config.toml
router_score = "sigmoid"
normalize_top_k = true
balance_bias = true
init_std_router = 0.021
lr_router = 0.000197
norm = "rmsnorm"
beta1 = 0.95
dataset = "wikipedia_en"
Below are experts of layer 6 (counted from 0) of a mixture-of-experts language model. Rows are named gate (a neuron's input weights, with its number), up (a neuron's input weights, with its number) and show model dimensions 96-127. Each number is 500 + 50 x the weight over its row's rms, rounded and kept within 0 to 999. Numbers have three digits each.
Before each expert's rows: a language model's description of what the expert responds to. This comes from a sample of Wikipedia text that the model never trained on.

# expert 1
It responds to: First tokens after headings or blank lines, such as The, This, See also, List of, and section markers like == or ===.
gate0:587537552542496457466530638551527550500510612463383497556504488451522460524448441436475448457542
up0:609464388561513481475541515545415579517533504522560476481603555522480569474439590550529466495425
gate1:548579458558438575443517483546464497504512455485525410592447540432497434484556640521466549478562
up1:479481502505568517537520432516558506546513539452530487524537516474503422450522508404555469472450
gate2:532545483601496516524551511597476519542459422550496472465451523508564546458487478537514532455523
up2:532538511393465484594495453466567472432525507413507453414405442477491551509442543477462545428482
gate3:442496436540449548528483538445526536533533547517556440456418546569479480552538385491489510484578
up3:498567413575502461474555482583475494441443413447437528504595462506503558480494584493536416525458
gate4:540573463398446503566529461482554484513469617509580586564462417502544439443483494545586463432410
up4:524536504523543525494526451472488468430505539506537512438495532487494448487469455424516432485549
gate5:440537401402388481518414423522519531458468545573483516539515522457449505529475584506474459475573
up5:394557500504442506525454561562617542496512443591465539450579535437437451553485623531497397428447
gate6:447529538504475591522441575520413502502493472472466506590490528449503571520572526600445473469604
up6:409526549567441583558536505467573570539524422454469568504477510490513556525508490435500504586516
gate7:435458431566641530401526483517480519461439453444499488467479452451367508504527462445492552481526
up7:450495508453409469547484573592527533566551459580420474508510535583646475498464538450480453512426

# expert 30
It responds to: Music article tokens such as Label, Recorded, quote marks, "(" after song titles and chart cells, plus hedging adverbs like mostly, rather, almost.
gate0:421427401500525515437524450492504471477494513431489538455464519503552518479506461452614446554537
up0:400500468522519497518539498505491445498492474465470480464412436472593431514614495519562482496482
gate1:517525438539538486505508486597516487479472526448500508440515500510466450538515534572415499479523
up1:413483571622431498442453473563513458455430498457487571478483468431540458493505450464501602458565
gate2:476526543449480530492574490487519611500421477468556505403483528397540436541557460597496523490470
up2:445510513494464477440578489511565632513500407507540526495481506451566394557546387566472488505464
gate3:517484477574464537496463545539540524556432480503480530367525596545529464570452478522520570489492
up3:510491495546579515425554485526436448377602439517425534543484512488468485505503606503578590557477
gate4:467479461384415520487486486467443534557510416505526439522394470546516540533508534452490540471505
up4:535522486483508533510512491508475548544496457459553416552554482587493474499518550378507520511441
gate5:487501558557530580528465463477513486489413507546472517446536473483524538506512511470388468538412
up5:466513377487500594480548512609551464543481409509556460436431541548467444458500505583567507489565
gate6:540518473420523505568522542487602462512551534442458419548556510541501574575458472460503503500527
up6:506509486432508475546464493526512489532485557463469466493486545467497488391533423601466574538459
gate7:577466517511476482480423388471475534415473511507516443587442423523465531501566512519517555427411
up7:394474536436498548502499606484477573396499464546514555541523424488468538541432520602490512466445

# expert 49
It responds to: First word or word piece of a new line, heading or list item, such as Professional ratings, === headings, Track, Some.
gate0:471537467448515528507469542452433618442482413396453535518463610521517465471489518533463501470478
up0:553494544444429527442540545460527539443449455439494526566466483563464468533451634565496438447499
gate1:469429446465501435451473503445495436529526484452470490524540558571525498540494497465487482414506
up1:511472486649452493511468581475477477553456570546491448592348458483562498432464502527482532551523
gate2:404362414480464528588477446396546620529422465471360549496536522538490577530499460466534474472486
up2:582513541508520541455494565597466527468487498494556504550373554515514430474472501496503489464544
gate3:551517522521537460408484502550530537544462485483483482476561504434498496526472473554559481558546
up3:475541488545581547553499419446483450538531560556462399544503475444477442547440556507441516590488
gate4:508478536465441532570504502460441551527472445521506470521522529501549544595552460481564506508534
up4:489578455451439511483545516469432402484504539627447492545471518569598512625507407527491530461442
gate5:518481440490507570531411555539464568538514493490500510526521527453438470556498547496542497519473
up5:504495550521484475474534430466430450523522465417553473374492424570556497497527432416543495424461
gate6:578479525582526517428458478465551566540542486554433636455381455484541549525539482450399549437499
up6:528465480535459617412480476552418469571524507515532496422617518505474454576471605470498498420542
gate7:595467472435537528502568567522530591532582484453528551564473531516498514510530473516560549496464
up7:527372459500467507481570561488585509527435465403445497491521462537525492459447519489483506522538

# expert 50
It responds to: Two-digit number pieces inside decimals, vote totals, percentages and coordinates in tables, such as 13.56, 86,028, 38°56′.
gate0:461536599407541416464520492453435506520460443472482539593556420436452484496432508525597504478553
up0:487604472571502520465523602494438519415483428533545465475569556490522491453494474549480526496429
gate1:515523538450499555436444420470568594530496529477580540420507429523439502453525517512479422537507
up1:562482606506513476518563425549506478415456557532561522539492518500430525463532506554596475512543
gate2:545552434579428580512607558454555516498566472463544514621479446482489492521481467493532461592503
up2:616531503527455567532557488468581490523544477530497487546527513502468538487470453466462461602499
gate3:509441502482523544474562528508548570595446489548447613456530575551510515502489534460489459416474
up3:391471523484434440468474463555489522396522434488506466518510455511484556671577479540451532478494
gate4:496534640470542519499434424435452511483444437489539474590463609512517445491481581357410481514615
up4:503495513521479534474491553621589367414560529567491543560474496364547453426487463518477469431536
gate5:521450442452543454463504504421497552498504482493581510421456603495486424430492466514531534422546
up5:476549512562416502501455493541558491497518434602527439555507496492484508530502484504430476579426
gate6:402415391461589515477390536496595470516490479552462523486558554532497481473449466490539442540575
up6:618515566472406582424552472526490465467544496586485449509496507473553534435525520511414533529498
gate7:605594557545545581489481461473618494494485427499519525430475487541501446502413562470477442595511
up7:455445495458411438457487494505324515404565556525506480483495402490540489580547397511512495448550

# expert 53
It responds to: First names like David, John, Victor at the start of table cells in election results, plus verbs after a character name in plots.
gate0:452572472471419473448519442525494470571585473568544516450600505482463511479421513508484406504567
up0:402412594511490481501484417562500568535525472522499503503469583571547380513363545553468483482590
gate1:540496470513532530509489534477556513389452489514506445532550519529529508473460459412550552452447
up1:443465540510465472437511537541366426488464492433458473490424395515518472578636472558492409498499
gate2:400552381475505529554445604505441431507471511543506488525502491507468427521519484449499516548575
up2:474485417510502424526504603522520500507512409514476474489430516472571476446525578445527503496461
gate3:493478516518465502371493441501477443461540485570478473520561529469473494492412501489455488553456
up3:505525545451559462578477600526426459527456421424502497470445520540540490523562438490584463490565
gate4:479470425478448497520535458534462507618459452430579462468517449497468572522547449459497423495556
up4:457477492541599459458468475419559507481605500547526460646440550438516482488423467484472524509498
gate5:398442501443458595424488466466528471538413436488470529500519554449414474468499447579503488548534
up5:514420397546549492579499487462517548499460427509442486468490599468543459449561452488493488582502
gate6:430631468542552457578553477532483493592543486389420517500582457483565462520513472475477372458505
up6:436400450454386599634413442496500562513509411416584520489525497586497462524511580520493459573546
gate7:490485470452434435578567482485597489466442602543442475450488444521446455432445522492420582448467
up7:498575479512443455525489521496571609431443521496480486512440458512461513525508575533484634456472

# expert 24
It responds to: Digits and dashes inside year ranges and ID numbers, such as 1929–1991 or 87691-91-6, plus table separator rows and census or tax words.
gate0:469485490483490419523441558469471553456512532530389535528549465492440563533566427471520453465485
up0:502414461483578487502593499557545562504525606561489491496443450502457517526515464505502518472513
gate1:498529551548528512482581413536458578574514595414432492440496477549610447514469524455423482401506
up1:490556382574423556493493553499505551516448561495491464486459522561525563596514410372482609542529
gate2:491440444511487469497430529516571469502531434543553623458475457629515499492505529508478450498559
up2:499515466543448449499545500573489584438470527624534448489501524555477492454478471532393416562530
gate3:442560591474498472412517489503485537484499458489540527541463560590495456567477535426438580527517
up3:521464540559516433439609492528481425545552544479500474510489507584555390547580506465457543488490
gate4:473488509449499557395470522402519473458486511518543515559566533533479475502530483472519470519521
up4:618531544577464463594491484526514554453449515502463546412466474475547438465487572519479515498445
gate5:546418489495481572489568582511434552471543412471404565537468451580518497564412440469425559497539
up5:524594521487418344535472421585417496538462527548512447518586502500441560447560453482582517471463
gate6:484532501486514537591455534565485606528493517454563526516594401471484546517589621541526498572479
up6:463492499475528458438501437444620426534526488546505519482445568532514431532462459539492589466484
gate7:512430513591578594441523521549501497473578498550473584525489470471564431519487432411519510428538
up7:460392471509477493454523525498488591464487465474474550528485572535503425458525490491626563520524

# expert 4
It responds to: Words in biography section headings like Early life and career, plus sentence-ending periods, paragraph breaks and his/He in life narratives.
gate0:543518440533447605518446518515463517517494583501492452527443429547513501568497454580469473525473
up0:477611547565409368569528591481531525460537437529509478444420506519543426470593435502587457533547
gate1:502441534496516543408519364474548537518503539488522494540539538493448480521518443500641453451504
up1:589504469442474475582445546602527519522523478485470438546513470544538450503491503490482548459418
gate2:462475482405578462462502528509550420442435585428545471587484559538481518533610486469574509440518
up2:581387488532482447507556450540568520442543568531501566549525518474557529536495509463357480508554
gate3:519604474563591436529509392518504650488538591480457556521379482560543488567418477515539581435506
up3:462394485494483485505525453500532501397544471440465520487540538539496476468441454547565558506555
gate4:539521476483526507430500560465469524500430470421487529525563468506449497545570442446553513526519
up4:504479508512545519423552494471529497470665517551478500487467519566445504499441489619453450512482
gate5:508530555451431466466433443465537433540511548416466479540542498537436535476467481405631467470613
up5:537568453428355427509478436505535549491490425489484504528485481538545574511525439478554530500542
gate6:499553559370480491448471452538532499458484491559430521480573543612425494567500434484523411532545
up6:475535495443472479519455488451545496526468536537397527558483555499440471501409447470500439575483
gate7:489446465501599464454499503477407495457465462513408516496636597508588455580530488457462452434456
up7:544483545468435539413516492517582501485516534464509452541427410415422576420470529498465509517459

# expert 43
It responds to: Commas, of, and, to, including, and opening brackets that join phrases or start asides inside running sentences.
gate0:533511520414412414513485488492457421457530500630443563510404562504495422528447510486490469415509
up0:517540471534430409532556493563460442453458493503510606440514445460526351481451544555522526350458
gate1:438544446478493590534492536490584481573514494455530519549553553538550473559397494530491443503570
up1:526423496464483467426499498548431472512476546543465560429565552450551560499589544408451522392496
gate2:522501490418513486467610554586534504572519530469530496502501484487555516498450433480506452458493
up2:490458481547500515524456553436590468594432481426407486506442480502456468494539462494493611512473
gate3:535581450508520523525356438490469459548497488541485473495525474497570489513525471621578507417490
up3:398493536539585463434502647433490564440465529579477569632400481505452408549531522493495520598530
gate4:518537438390425583539517576496493470474585558472528554441499574530511513475448527384462378513567
up4:509443527580479429370476488519447457469464545509489528515401498457470551450466485514550621506482
gate5:454520538553567491493565522615532372631509551474448495487470513494478523515565456534426538497523
up5:537476463461502566434484469470412507564518589487545446498515615473523524521519571472433536402470
gate6:470474487483476586549449555599651551562447446626552518510443584526409462516491547519494521580462
up6:475535458488502493509397501504557485454477503601492517589472487540466490469435511558348537500551
gate7:424403505414521442439492443448486485527409543580533530425454485588462552595456459519555427540472
up7:533612560566445532492471466530481572489538487465498606541611525406515488451473569539459515520538

# expert 22
It responds to: Cells at the start of table rows in sports, music and election tables: rank numbers, dates, medal places such as first, second.
gate0:478530518441537378548473495498504520609444492561521556653525451572436535416544537460450585536486
up0:476514476502434478471554558554542560519527534546510462525449411515535611557485515431510520487389
gate1:501511490486600429555430581497542538518519533516542489498477394518433570419506464487560513476565
up1:435506405511494528441530456619520475435377507532541530393570567470521539541529466442506413559510
gate2:561478485557551578482457507476531500577472519485526510534479530573394417520602418437510420460542
up2:612541467603443506572474453545482520505525588495501497573433603441560538464509572470588528476514
gate3:423607541529561489597457487500390539542599524503548569505514532513496471441536458480446558436536
up3:485521536513513448502487464501531431482519429503548560385453550531440481524634529527546441576518
gate4:560422575477481566557478498427361475408444554455422562539467518529429484512516480542479515478491
up4:506442535484424453501456481545364500360594464377515542605487523439538486502519532536514609542500
gate5:410496538520518581455424375562472525469417532445505481500533479464587433471550555543556416541548
up5:507496562530411527465569602550408497472456505537475440461444449570459600553536547467440497495519
gate6:485555504495481504453424528488470522489540515500449466591472459493533593473533530496425524485526
up6:453458423446437441550519549511464513429545448641490516443544515524536524507459467557483531438465
gate7:509557486458537423451509464503518429509474540461520457482508561505488455476452475457368463408496
up7:511536527421485424504551550515522431471580537513536449501540435524587512406410450509487488463436

# expert 48
It responds to: First words of team, city and personal names in sports results and lists, such as New York, Chicago, Arizona, Columbus, and genus parts.
gate0:472439501529419492472430463513509428553482539383397478552569443521406415524515443602491492529487
up0:516592521542467501381514518484552496461528616571544504474580573512396381502511467544565563442528
gate1:439468445475424496543484496556525501477545525481515431502527526605542470508512498514510455543488
up1:553473462521543522492543610434569462527520471525494534531512589464467516404523542553497492405553
gate2:579474488427445484508367474508521493464453506441460487511437443534515511584559474509602430518611
up2:539467500501451522513405474530489543386490570500456465571521428446490473531590518525439542481542
gate3:503505370418557556486456498501469507475511430543471523581485521581442586454518420541467499508468
up3:537502437448546553512393531469504497460522420537520528530538464538461449461474427451435522549484
gate4:476536494399461475374466496496495609411465463436490562487578546521389481439532500430518555457578
up4:524420628559545498581520505418571428535516480468511438457477362467581569560602505537551511541446
gate5:464508455514590515468526495523490534450514452408590530449519501545508506525523494540472472528593
up5:465463529467502477448440417495521467497449569430510454493538563561569451533509400481461517494472
gate6:561506409447584483488518481476551530413545482550533536522475487530528474504529456485519543476443
up6:387552568533446476505420493491432533538532560496443488464526566469437547518530509526551517504545
gate7:550469475535490638387513491366442489536497504474528519420477481519567625461487413545528608434493
up7:455541556429555494538476491536607606492432484458475436597430524501524476541493523422482451521522

# expert 14
It responds to: Accented letters and word pieces in French, German, Italian or Slavic names and titles, plus prepositions like for, with, by.
gate0:522467444465533436468461487538450593449536437552480532422452609430443521606547515534573548583453
up0:561507539503480514532436527469559515531482526543502557623561508516572591466392598490509457520533
gate1:498419531498571530520502567491558405502615506535530497489586562496518437434472501585504516494484
up1:481439454455435533498532522605486484609431466417510560415541464486547496506518566488545588601461
gate2:468474552550453526550408493517494521486569424473428494397554530521400541541479510533463565501441
up2:502494524488458505522519558559538472463599492502457491467543507501520503530453503505536569531448
gate3:444458396484550481552495498510439526489415403478540481472469518468520494559492503422485506525598
up3:531537457516486520512469529478449437495468507508413447518460460436514508435512543539445514504476
gate4:537446445470448462526530499418510438635542458527513476483500403506489473546441467519561500443519
up4:532458484557451523516517554502518471529502467468503536473463460500527495468578414543466567458522
gate5:568441530443464511505420460454475516498417493475396525542498579488519412453464497390460558458467
up5:567511490437489560492511491492400505459417443442516509514474543407503494443450607423497538473545
gate6:504506509515612533461451558519576422399595472470460503420493567428562543467486548519516525619464
up6:527604509502491416489500451569528536540419508500471442484422542522530497620545491447509518497435
gate7:509443487507466494473503445547504405459504405481523544522516500453410438585572472600524436534420
up7:521449549557458532531458439440551419420565534570460459517527506490621443468539471562475486569495

# expert 0
It responds to: Labels, colons and list dashes in place and settlement infoboxes, such as Elevation, Website, Total, and Roman or village in location prose.
gate0:407506466562497438482528476531463590489435558462492532528532560490474470447504516481498470443555
up0:449485466493553414499544454454444547476482527449514510484596510477531420516422591493449517536490
gate1:439503494436519476501522472498504490549488505432534583469527528538448425535471489449508534613510
up1:412514535553557498456497458574468491558496456473527402480517441452452496532497452512519471525517
gate2:496491382506433443443484460467535402426481508605496522505544451540532489460523566618553503473476
up2:495512447483523552581517617507483537546500531441541537463435517484397528512454564452531548525566
gate3:467432516548562457560539474484457381452506444501494460526520513436476493574558416434445526533437
up3:455507511531491515528496546507552516553532518519507490417555519555558526436473541577566529425585
gate4:488531522582645469453501506482522430478426439468449549508431516516518557543506498460508552521433
up4:451444491453541594486586504544511628548491508482485498433456430567491473537485497592520467527463
gate5:490505472518462482492432561564486553591445501565552470437625509451558447477565483469500483526518
up5:452511501527496487497487548466437465512519509486475543529453461518500550533514507500444499508494
gate6:521435437452509543485412425523475584506410492569511521488449642598517454519451419530520548560490
up6:603517433517508494586455460569430534598470469521460477461522525404512568499516414531487508550494
gate7:509493438539534546524435464376491475577401542480517493535508553504467493464562600416522578609447
up7:424548507564533510436423503478453576459483473518503458564460598500452470603423455546440575547494

# expert 26
It responds to: Prepositions and verbs inside quoted speech or narrative prose, such as of, in, about, make, get, find, playing.
gate0:413534450504532421484551519460489439407405430541484519617398532484456524442481478461564588409471
up0:467527420568528497526545594490482462490571449487459585551490504537440621557432572490437521476461
gate1:412487509408560450552514488467523562572417495498466532503444488527448601496486391541514510549498
up1:542514512436556522515422559586402486397536507539592394483442425455443599518569494605564436434477
gate2:469428558454547494492512570568500429462494638588503512502589486562477431532570473524459476538549
up2:570610507578555525490524465475473427522521427468558543587503477464430486447429555462507532533540
gate3:553455490386476472375517464508477570607497425443425576528512478483483485492497500478509490465538
up3:644451448421491490406446499533461451534485397519464487487517416466554539521512550550440526538507
gate4:493507468497495494395498446388485485439515521511519515466552488471434503538464501465549454482519
up4:498430488443544527473430615546474635478437499539518517582570512537507483524513426522460508526497
gate5:466456523419475507519533493428494456468456533487487516451471448468469580532569504537547554555493
up5:466503560449470574482473476584491444519604552478419502447520509484450576530444525483551602494504
gate6:512578546482482479427467632413480489552492426494420498389470525474489426466479519431446516558591
up6:544526447482506523482541467528419543506516460462526434463505557461487552523482508416579512518472
gate7:497538461556556440578422531422431642483508427539466521481510478522401491479465414497520542499535
up7:579460464456530603505531486500509492549584499445494535502462503515469412469466505518514503514503

# expert 47
It responds to: Conjunctions, prepositions and adverbs in running prose such as and, but, often, usually, at, plus line breaks and bullets in infobox lists.
gate0:523408470471497510471567483493568542522512528456531603492389574489536454615448460451534532496501
up0:447587485469504482560494554548434541419469529525428525483527348563455424379476523479548440478565
gate1:512458382470505531560585414418494462475472441504471544507528481527496480546476455520495386495475
up1:458569589477406454476417534511592561445461545477544496430426503499497442491400556518512461563540
gate2:569407408484536458485491508436474470450528467493541511497486535558443440511453489454519471473501
up2:531466393520547446444470505443507550500479494479587489455499435420478489463412614470426480475485
gate3:507444413534525490465543472531475524467418479601531529513484563500557420525523476469566526450505
up3:520500463514526565405523557614473531500480400572530455475476538501499404464503502545579448457475
gate4:429450517471579485545450500453462515547544452587506511487565493468485468534503509523413450476408
up4:494516616585541486459467506455489476467445460542422551494538472506471501565586445500516429557420
gate5:545518505506548482539450511465500499506374459518438551575463392447407529549487484530474436502542
up5:458520574529525480497461427408487475487519452506569454508596520417557537544510537462481445548534
gate6:541426448483556560554447426466481494440473488521450500447529581489491491577484403467512506448479
up6:631513519479539493550483519496555509516424556461379479514525603482518513529393499432525490421508
gate7:517454462554486510536499499497438509460433464540420543614527566514531516468409507383449589492520
up7:535557522483547504534400528505507438498571427568484537507552578465601530592488458531505493593572

# expert 17
It responds to: Tokens inside == heading lines == in Wikipedia articles, such as See also, the, and, disambiguation, often following of or the.
gate0:462532462412476497428516501474570540474465508471461522618577521453499485498534536568451481629687
up0:604503496582516450530488464470520473521543521481427541601490591656532505545591492452563558525570
gate1:536502493527463500531554506498486455456429415444399577447514544542534495558575537490512432526493
up1:495482560507504533421415506469499579578528540595441553495475433376517497511476578510523561497441
gate2:559528512503433492510412462377549507493577533534563548539446503476486538476523532502382524502555
up2:506589524474389481542494510441527526490494484476544485552557518505497509586537590541419557503490
gate3:568527521452484582555505449576570545510570442473670552529463457467460434558460563594577592515538
up3:472504506421505418454520438470527511492500483456474497512552495563420451484526441504411509506524
gate4:466522537512558529503460492500508608437496496551507454523560432512474432431579555486516456498511
up4:580535530559540559600474512505454575493620452555462566509573451524566449527517474448431358543499
gate5:486473457526544487477462416608506448459436462511631404553484498443528467508445455461509541482420
up5:446491420505521510553492613466508449476634457506410592447550412563491523525475475461483470420497
gate6:566491394429414532567448421392501548488462539476496555400492441447455562476554486453550393533553
up6:586491608516412556565488506546556542450513518526591537442469501574490575511554524562552495537534
gate7:381454415537521531579539365581476495477427396503457569508537519550473503547512551414530470421515
up7:554444518513517414440477609482437415455499555460560471440527521500583390492405467528479507492596

# expert 58
It responds to: Pipe separators and dash bullets in sports results, chart and election tables, like 3rd |, plus commas and closing parentheses.
gate0:495512502479448491500540452503472539511480439538571486443518585584518393472443465389523514542423
up0:466594486503536525494495559588506568469570541531416536547437417472473509465548539511539415539570
gate1:435520536491507548500557460478485511442530420470508533557587519499506535452428447416488440461551
up1:510435563539530531518482396484523534488613514463432497518447483509467453545500455573573413588520
gate2:473608325498535546469523472455486467531415476514484505516464469610477470468559454445415543470525
up2:530576568528562572513538513508476400542469427548541541479553497517497519493474448501363574441553
gate3:468465514480486410552476418482533450458411514532527427531632429537405531409487460534385497451503
up3:478505527516532567509566545407454536540507483521503435458512489482647506485449446472551546597504
gate4:504409581514458539502497443478573564448492484477493495509494552505516505480456575505525558451508
up4:491476481420484558574463495435470430541412483565528413570547543459457418559534554558505453467418
gate5:463500417410411496549444486546409564501487592420529447576422427534514455588472484548477547441490
up5:410468515492581473411514516552576435465559399552470527526492469465542560518468456442457460451534
gate6:484361468534522549483521504461473531491578455499540527376520544585563404599516536544541418600495
up6:539464477439552480472443572460477530570557506448510529444511514624538509607443484552498435440537
gate7:535468492437479534410387459571439514484588542472481528525433563495449444469489481510517531427499
up7:635515517512474558481464464473424512600504643435470414466485490455415434513508546488424543488561

# expert 13
It responds to: Pieces of names, URLs, infobox values and table cells, such as the dot in website addresses, middle initials, and the word born.
gate0:472424468415424453544422479480525528538404548476466595481480545441451498512509500509519484545538
up0:474435574489537526449485553544556580465508447494422594554470504461426538533477443409495543601592
gate1:450459453521534475549429500554529582480526431495497459567468522520451540572450570404579593569514
up1:461537482529404508520452532491455562433532542563536522536526483387529562487458487523502408543519
gate2:584558488439492590470416561495558574482564524588533526558456506472487489496526572465475470589527
up2:569492511456485555485508475589553520528602515569507528359526536534502509483478532571486473542499
gate3:444413549483491465490506500566452436413505597446478521506378621478461502442487446495499522522411
up3:478517518544518513520438497456435477491553526562567560472546472577484516406498505522559548606393
gate4:502552568483469596523552557524481486488488472483457496520573513494530506456542506495451559532531
up4:468465617492460507472551606511493477574477493497461402414585638449422537492468556489546506515480
gate5:419521466490530542549476441556444442464552387442439498533524519452445456550529508486485541531582
up5:388480507555520556449548428654418355488519468465552576575632526450493504497494459480549522531511
gate6:489507526557467558544408450536488537579512457495492481442453468494503477540456586546377520502561
up6:578530484489484501473541504546507593486529367567452381530461496476571533456492559443541458483513
gate7:476575545398619567478405406486468501557478546481468552527509444399533494436519470605485477465524
up7:576464445502414477565508493527546551574551574490561589476587579548441480557514491483443499522498

# expert 44
It responds to: Table pipes and column headers (Candidate, Votes, Pld, Role, Title) and function words in biographical sentences about a man.
gate0:563473484525497478528597464439542545501448456466542434536474541433497528481612541531576510472508
up0:561529418541467521453532407412511498455551491496471556451520527473524515609505513500467609617486
gate1:412537435544534522440441553510527513495562292473567540535490452510466541560533498477427534478504
up1:504501498446602492392550591483440441470588504491484502459512424445541436632484461540442463478501
gate2:462508484546457552531495525483552454448534562508529448545571580492479383452496466530484491509512
up2:523444451507527463603490441499545524446528565475493489524508507390528454466543451504417533477577
gate3:491528526449507476445407489435482515509496488383535568457475526556369411591425579534539505529539
up3:587496506564546493437534476513529521452493366511492552538490444439534472509562512460497469530495
gate4:472492420579464527507483497419511488463482517511482609484496515526482479488532488470531455546463
up4:596609519544522527486409533634602461490394524456530452546496493491422437459481477528558463484451
gate5:429439532548538485457441417479531456491425485505476536514558480540547496531512445534459594574407
up5:451469504519514490490504461582445525628436508417530506523477436544394557549482499458504532498557
gate6:565499476390443423559519539559496479509524475578396611498519506554485444490455478400403510387600
up6:488509453513487533544534428500437644448436576514532532539577575523510555478530438499501392403458
gate7:495594429448515511461493568433386498532560384555673458545403481479451506545531495553499528544466
up7:448519500488409490531495458527409396489515507535474446534455481522605471486517637529463476581455

# expert 52
It responds to: Periods, closing quotes and paragraph breaks ending sentences, and sentence openers such as He, His, These, that, but.
gate0:497488531402507477505489537463520563546352547531517498545553555500350557575468545491562500602568
up0:506526461493473484427460437512427509422541496486517510415516521468448471531491537470509453432496
gate1:480491531478617501464473569571506531471499512540505555493622505522472505560549531528505532579546
up1:499584515492526405527553577496589485430494522436454422483538534596594427558491567509468526563601
gate2:490542567492422526526511442487520507419462492522577539548548567539535601597523530411510428480487
up2:540497470535477497434476507498489438434505543588595529494503468476529532540545470453487455542580
gate3:455491505487560520424486436481415444435462511422506538519521455421507501510503538465473429529552
up3:601497529495523532506439383464492466584499505436549504589567549502504622402613480514496509485555
gate4:519511538460469456515440450484542509492478497451391497558553595377532555437460503434493500493510
up4:439484528463505397485428544588450379529449548486432560559460505451458522481431592510450517517539
gate5:540395485482596442444477477481556563475552546482546426466521465524503507439538493509507515537491
up5:517549471500388505515532477546500509558598523494410441554481543420454515545536530458532544446430
gate6:587582450565527585514480431508479515514501442450468559649504535357495473564533553463479486499453
up6:540496520487501505525447487487585457506481496502527513514519529523508492517514482432465594483407
gate7:440448425473571534492517433506474400560454547497514519566549430520476437484592424440398467522582
up7:473494358619541599562505454597491539596430526477471524412494447570440453425595512488479571475416

# expert 38
It responds to: Location and geography words like north, south, the before seas and rivers, Elevation, area units, and U of U.S.
gate0:478427474507543546483533518489584594405568485444419490497426475484405567460462470505407590575513
up0:476518511488449501441464641519438440517496520413516519494464517581550472549442552603524496536528
gate1:501494473445456388575483449502561518618524486552514542639493486508584492497555487503537531457608
up1:520458562469507448517461537534454540408435454418535447509409476538553470486558500526549589591449
gate2:613445521438539519423494403558428485528478486444479498381547552519515469487482510483364537610542
up2:514483486455471446533487420536524517526399472518507518474472570516529403531462614543459475522396
gate3:545470491529573358532416472468513478547417392478544456521544490430469484530510571512536538521442
up3:562538543585483598497507535547659510485490455624552418478392460527537541520531548535568571482530
gate4:367469591505517401522407450533536517449592489382504431530568593557477523610531483509379524516496
up4:530483458459554483561504394463539416517598472384517475520584550481572479432585466593493556503465
gate5:504507436497467498596538566492418499514516455591434547524480555572433456501478475557422487605492
up5:516522453504397560511476455446466570424544502640585457476476535571578573569528574472503484531504
gate6:394503433491440459386355496463538562498422443477529595604482539554480415605408458564467586530521
up6:520564509480460484543594516558515492541476585446436438483472518460497548513444420443603535433511
gate7:495587513533468614478499500453516480508431402479546369439525452507545453530398490466489455558479
up7:515484493524512477497514485502546465525454461472580496435565427481419444569457547573447602540487